Experts of a small language model: 9 layers.
Below are experts of layer 3 (counted from 0) of a mixture-of-experts language model. Rows are named router (the router's row for the expert), down (a neuron's output weights, with its number) and show model dimensions 0-63. Each number is 50 + 12 x the weight over its row's rms, rounded and kept within 0 to 99.
After each expert's rows: a language model's description of what the expert responds to. This comes from a sample of Wikipedia text that the model never trained on.

# expert 60
router:49 61 27 39 33 42 37 43 46 39 60 56 51 53 79 65 55 40 55 33 49 64 56 64 60 42 51 51 49 10 52 70 41 40 39 62 57 40 61 51 48 49 54 60 59 65 46 37 74 29 69 39 48 38 60 57 36 50 55 60 57 61 47 36
down0:50 53 40 32 59 48 41 54 62 62 38 62 45 43 24 36 50 45 68 35 48 67 58 54 38 33 56 53 74 51 38 60 39 51 41 50 37 61 77 45 53 62 34 63 51 31 47 47 39 68 48 71 54 37 28 51 72 32 34 40 49 46 65 56
down1:30 34 43 44 29 46 38 44 33 33 59 30 69 61 48 44 45 32 52 52 43 61 46 50 41 48 45 49 45 46 34 56 39 24 52 37 61 38 40 75 75 34 59 28 45 69 61 70 54 46 36 45 53 52 67 57 50 42 58 65 57 50 50 40
down2:63 55 35 42 35 26 62 45 46 66 46 54 39 51 54 36 37 57 67 36 43 58 28 47 44 44 57 51 53 33 35 64 37 64 27 35 65 66 50 52 55 34 51 61 44 43 53 51 46 80 54 49 35 66 60 44 36 74 41 37 69 46 45 58
down3:32 59 57 28 43 42 57 67 61 36 45 57 56 60 22 40 57 59 44 59 27 52 54 29 45 45 32 69 53 37 42 46 53 60 74 67 54 29 44 54 53 46 61 55 54 41 44 55 60 52 33 23 54 50 44 49 50 54 40 48 54 19 55 60
down4:47 31 81 33 46 48 45 67 45 43 57 36 62 68 60 60 36 37 58 49 63 56 46 41 47 72 32 42 56 53 58 47 49 40 47 60 76 63 32 47 63 55 37 44 45 37 49 63 46 66 60 48 45 37 47 67 69 66 40 51 63 46 58 33
down5:32 66 63 58 52 49 53 42 26 63 53 51 61 28 33 68 49 37 50 47 66 46 47 39 56 58 74 52 62 54 60 34 21 58 58 51 58 23 65 49 43 36 50 50 56 33 43 42 54 44 47 53 54 44 44 17 70 77 46 42 71 48 40 55
down6:36 32 37 44 48 28 59 58 25 41 56 38 24 48 41 75 44 44 50 49 52 53 56 49 60 55 28 59 58 41 55 40 69 33 32 44 80 46 43 52 33 64 57 53 57 59 56 32 46 54 39 67 46 46 34 52 33 43 44 79 59 49 41 69
What it handles: Single capital name initials. Lone capital letters beginning names after list dashes or table bars, such as B, L, R, C, H (Hockey, Right wing).

# expert 7
router:65 59 36 32 39 47 35 39 37 46 65 65 36 64 64 45 38 36 34 38 37 64 41 65 57 34 62 43 33 39 62 66 40 36 38 54 36 44 66 47 34 45 54 65 61 66 63 38 59 43 51 35 54 42 64 40 55 53 48 56 38 63 51 40
down0:52 68 45 48 58 51 65 53 33 46 56 68 59 50 57 24 47 60 40 64 40 50 26 63 31 69 42 32 45 59 64 57 60 50 29 43 54 53 62 49 34 20 56 48 39 27 56 53 50 40 37 46 71 33 61 63 46 55 43 51 69 47 34 44
down1:61 48 48 34 59 49 52 53 45 46 36 60 41 54 42 28 50 46 67 63 51 37 62 51 42 46 48 60 58 38 64 42 37 49 57 52 54 39 33 49 49 40 38 66 57 41 60 28 48 63 37 62 60 60 45 53 23 51 37 37 66 82 61 38
down2:48 37 43 50 27 67 57 45 53 51 43 58 47 59 54 37 55 65 12 40 44 39 57 40 54 50 46 37 39 39 62 49 25 41 50 51 50 48 58 49 56 27 65 51 74 52 56 45 25 57 54 49 35 61 45 35 49 42 61 68 40 86 44 49
down3:50 49 49 25 65 59 63 46 47 63 42 52 42 53 17 49 47 41 63 53 57 44 55 49 58 36 51 66 45 36 36 38 29 50 68 22 86 56 54 51 59 54 57 62 66 50 42 73 53 23 36 41 57 56 29 46 23 68 36 56 40 67 39 56
down4:52 63 72 47 48 59 56 51 48 53 80 38 45 49 58 36 62 45 35 46 53 34 75 52 70 53 41 54 54 69 49 59 55 52 49 49 76 45 34 56 67 50 37 50 41 72 36 51 49 40 41 48 67 48 51 62 48 53 36 41 38 42 67 45
down5:73 38 59 47 53 47 52 55 21 55 66 38 36 41 36 44 44 53 36 35 64 63 33 16 49 38 41 32 48 66 62 55 53 59 38 43 27 78 44 56 72 55 55 50 68 72 56 44 43 32 55 49 67 55 55 48 46 42 66 60 44 28 41 58
down6:31 52 63 40 32 44 38 60 21 51 43 45 46 42 38 43 77 50 55 60 48 68 40 56 57 54 48 61 50 48 37 51 34 57 47 70 37 35 49 46 20 23 61 36 42 49 49 34 52 43 54 67 61 38 47 44 60 56 24 58 59 49 68 45
What it handles: Mixed mid-word pieces. Name pieces and common words such as All in Allison and Allen, University, Party, and mid-word fragments like olu, ord, ing.

# expert 40
router:64 50 52 42 67 64 47 51 45 50 58 47 49 62 51 38 45 42 54 47 39 40 37 65 41 33 74 39 46 27 44 51 53 50 41 61 43 45 72 45 60 73 50 68 73 53 71 42 48 55 51 32 55 46 48 59 59 67 44 71 27 63 53 58
down0:30 40 56 36 32 36 33 58 50 50 51 54 32 62 62 38 49 53 37 48 35 60 50 65 39 50 63 55 54 57 55 41 42 36 39 62 43 54 58 39 44 61 60 53 33 48 28 62 79 47 49 49 49 56 87 39 73 31 53 42 66 53 29 42
down1:51 66 56 30 35 29 25 52 47 42 60 58 49 41 58 55 51 36 49 50 41 58 49 45 56 38 55 45 73 47 67 51 56 40 65 33 30 28 61 34 37 45 41 60 60 48 41 35 44 70 44 31 49 37 54 51 17 60 67 47 66 71 52 47
down2:43 46 59 40 30 56 57 65 51 56 34 59 47 63 32 33 47 60 50 72 57 33 43 54 62 72 22 50 48 34 42 33 66 51 44 43 69 38 45 54 65 50 59 40 61 45 34 62 64 67 55 29 57 46 54 54 39 63 41 54 59 58 51 28
down3:45 61 50 55 44 65 38 50 39 29 72 40 65 56 69 61 32 34 35 47 56 27 57 41 55 41 41 68 57 32 48 22 26 28 55 61 53 55 64 59 48 42 53 42 33 72 46 59 55 59 32 36 33 32 31 41 43 45 51 57 44 40 37 48
down4:57 56 50 78 56 33 50 39 62 66 18 28 49 32 47 50 60 41 61 32 47 44 34 41 48 53 52 52 45 52 39 45 35 42 42 36 30 71 74 52 53 49 52 70 54 52 53 55 30 49 37 42 45 37 44 46 20 58 36 55 46 41 58 53
down5:65 44 37 27 49 49 70 42 42 64 43 60 48 56 34 40 66 49 39 59 40 61 51 57 52 45 35 39 67 55 53 73 58 43 54 74 40 25 72 55 42 57 52 45 30 44 68 50 40 58 35 61 33 56 51 52 59 38 45 45 52 47 39 50
down6:61 46 52 65 44 44 50 53 57 50 34 57 46 60 45 54 40 42 34 46 56 44 55 61 31 47 65 64 30 54 40 43 40 63 64 59 47 55 62 63 40 37 37 44 70 54 58 30 50 73 41 39 41 75 83 57 68 47 51 58 63 42 43 47
What it handles: Verbs and adverbs. Auxiliary and linking verbs after subjects (was, is, were, has, had) plus adverbs and -ly endings like recently, also, very.

# expert 41
router:54 59 27 26 34 58 33 27 34 41 67 72 45 46 66 40 33 40 42 46 24 64 53 58 50 42 59 53 57 44 55 76 46 40 52 56 60 42 67 47 38 39 64 55 55 57 65 50 42 39 59 22 62 38 62 42 34 56 38 45 54 76 50 48
down0:60 46 60 45 46 20 45 54 52 54 40 55 70 54 50 62 53 53 69 55 39 53 44 45 67 60 36 56 57 71 46 39 26 58 33 67 67 37 48 64 47 41 43 53 63 36 48 55 30 30 47 42 37 45 35 43 28 38 46 41 67 53 40 48
down1:51 45 44 62 53 78 60 53 41 31 50 49 36 44 32 38 56 48 42 47 66 62 48 48 53 36 51 47 61 53 66 40 58 53 43 66 33 36 62 58 57 57 43 64 57 70 53 52 41 63 53 59 73 43 55 50 20 50 48 36 41 32 28 32
down2:48 81 42 49 55 40 58 60 43 28 43 45 58 72 42 63 44 53 51 52 62 44 54 50 58 57 69 46 51 49 34 66 25 25 60 49 75 58 51 39 35 41 68 53 46 42 52 46 64 39 44 38 54 56 61 65 24 53 49 35 51 41 78 44
down3:41 54 54 51 22 46 47 46 64 37 50 71 65 49 57 28 74 32 38 50 49 40 66 58 67 43 29 68 51 53 22 54 26 49 46 49 56 49 41 44 40 69 44 59 43 27 47 50 31 57 41 42 60 74 36 38 48 58 57 56 42 58 35 52
down4:41 44 42 57 52 52 45 48 34 61 76 48 38 76 34 56 48 56 24 26 60 53 46 48 50 63 51 50 41 37 54 47 65 47 59 52 52 51 62 39 52 66 37 70 55 74 60 51 62 57 35 50 35 48 54 55 63 49 59 56 08 49 34 55
down5:56 55 37 46 49 43 40 44 66 61 50 69 43 59 26 33 66 34 52 45 24 73 33 39 58 42 45 46 65 60 47 50 53 60 44 57 45 61 53 53 35 38 54 39 45 61 62 57 49 42 56 63 46 34 39 47 54 51 68 61 49 49 23 45
down6:73 49 44 60 45 51 43 49 42 51 56 54 52 47 31 55 39 54 40 21 47 61 51 56 73 51 47 62 57 25 36 37 54 58 60 41 50 25 56 52 50 49 58 39 63 66 58 22 48 45 37 36 60 68 31 56 48 60 43 30 50 41 72 36
What it handles: Capital name openers. Single capital or capital-digraph tokens starting proper names and places, such as T in Tina, K in Kerala, Sp in Spain, Ch, Sh.

# expert 27
router:65 40 44 57 35 61 43 40 41 59 62 56 43 55 62 59 28 40 23 44 34 70 58 65 44 49 56 48 46 53 62 86 56 53 30 37 46 59 56 62 37 63 48 48 37 54 50 53 45 30 49 51 58 53 77 31 57 48 69 56 44 47 34 41
down0:79 48 49 54 50 48 43 56 70 65 56 36 59 46 44 39 65 64 50 40 54 48 55 47 59 67 69 33 44 51 43 58 70 58 61 63 58 45 57 48 64 66 55 43 31 43 67 65 60 75 40 32 51 69 46 56 40 55 61 54 44 40 59 27
down1:68 53 70 75 52 70 40 46 41 66 43 64 57 30 39 62 61 52 45 32 39 61 54 34 49 42 48 55 75 42 27 57 49 35 47 43 58 35 54 57 40 40 47 49 60 52 54 52 58 41 50 55 52 70 67 65 58 66 43 37 50 43 55 37
down2:34 39 45 44 46 46 48 54 41 59 43 51 37 51 45 42 47 57 42 53 45 11 49 64 62 59 52 55 50 34 60 48 46 54 49 58 56 55 28 52 32 50 39 59 49 33 40 31 40 53 64 78 63 52 41 52 15 53 54 44 55 31 62 71
down3:46 46 40 39 39 52 37 35 45 58 41 65 31 38 39 55 78 48 63 52 43 57 43 49 46 48 62 54 40 53 47 27 44 49 55 40 39 64 56 49 30 55 54 71 47 49 52 41 33 74 55 28 37 42 58 64 42 64 54 41 15 42 68 49
down4:60 62 37 67 29 61 45 69 66 63 62 47 51 65 57 58 50 63 54 44 38 46 44 47 43 48 38 29 62 39 37 50 47 53 41 31 77 45 39 40 52 62 47 55 59 51 42 67 54 48 29 80 47 68 46 64 57 42 54 49 41 59 36 43
down5:56 57 60 56 49 38 41 46 44 49 56 36 56 59 30 57 71 44 74 66 50 54 24 47 50 65 61 63 33 50 47 46 36 46 59 61 52 36 64 47 39 39 32 49 78 65 38 41 53 45 81 62 61 49 37 50 55 62 49 28 49 62 54 62
down6:54 27 65 57 44 46 58 35 30 46 66 60 43 40 52 59 73 50 43 58 31 56 64 49 52 47 24 52 51 37 43 50 43 33 56 47 53 62 32 59 50 49 38 31 30 33 53 44 49 36 36 54 52 66 50 47 27 25 52 38 63 52 43 53
What it handles: Short mid-word syllables. Two- or three-letter syllables inside words and names, often after the or a, such as le in title, ec in Greece, par, tr.

# expert 11
router:55 59 51 23 55 53 57 50 45 37 55 57 27 73 73 48 54 27 47 58 37 59 38 51 70 41 66 56 49 42 62 51 56 42 40 50 53 46 66 60 44 44 55 47 57 69 42 30 50 43 58 53 29 29 63 46 44 31 44 36 57 47 61 33
down0:73 45 57 43 60 55 40 41 64 37 70 51 23 50 57 48 45 51 33 69 46 60 58 34 51 48 53 53 67 47 41 44 52 43 54 52 25 70 57 28 52 49 52 41 60 37 72 44 34 63 33 44 50 55 63 47 18 69 58 50 58 45 18 47
down1:67 37 40 46 25 51 50 59 53 48 49 42 47 67 41 54 25 45 34 47 68 46 53 45 50 52 68 34 58 72 54 38 63 59 49 59 52 52 69 53 39 36 43 39 51 20 56 49 43 60 39 64 56 37 40 45 49 60 50 34 81 29 52 53
down2:42 53 58 61 67 42 62 34 48 58 44 51 71 62 38 43 29 35 38 49 57 50 57 55 66 72 54 48 58 60 66 40 79 66 37 44 54 56 64 53 32 18 43 49 42 71 37 49 51 55 46 58 55 75 34 61 27 45 44 44 51 57 45 53
down3:52 33 50 50 45 50 71 46 70 26 58 36 65 51 51 48 42 52 61 41 40 48 44 52 55 45 68 49 66 30 49 49 52 60 66 58 49 59 46 45 46 76 48 37 33 48 51 62 56 60 58 30 43 50 52 37 33 31 54 48 42 34 49 40
down4:40 55 51 54 59 45 67 64 60 55 29 59 47 58 37 48 45 57 52 49 53 53 28 58 41 69 46 63 45 56 55 34 64 46 56 69 68 54 31 25 67 62 50 27 45 26 26 30 43 31 53 53 62 61 41 45 65 57 53 57 41 59 31 71
down5:40 35 50 50 49 38 52 60 65 46 27 55 53 59 47 68 22 60 42 79 61 53 54 32 59 67 55 49 41 57 42 64 39 42 41 60 52 30 35 66 55 53 52 41 53 58 42 32 59 44 42 67 55 49 71 50 37 55 56 54 46 41 56 52
down6:50 61 53 30 54 50 63 70 48 47 52 43 55 72 36 39 50 49 55 62 56 69 48 52 56 67 86 67 71 54 49 63 50 42 54 63 52 40 51 73 45 46 35 66 38 34 43 71 45 28 33 57 51 41 40 61 39 43 53 38 41 57 45 41
What it handles: Brackets, dashes, separators. Opening parentheses, hyphens, en dashes, semicolons and slashes, mostly after digits in scores and tables, as in (1–0), 6 (10), Runner-up.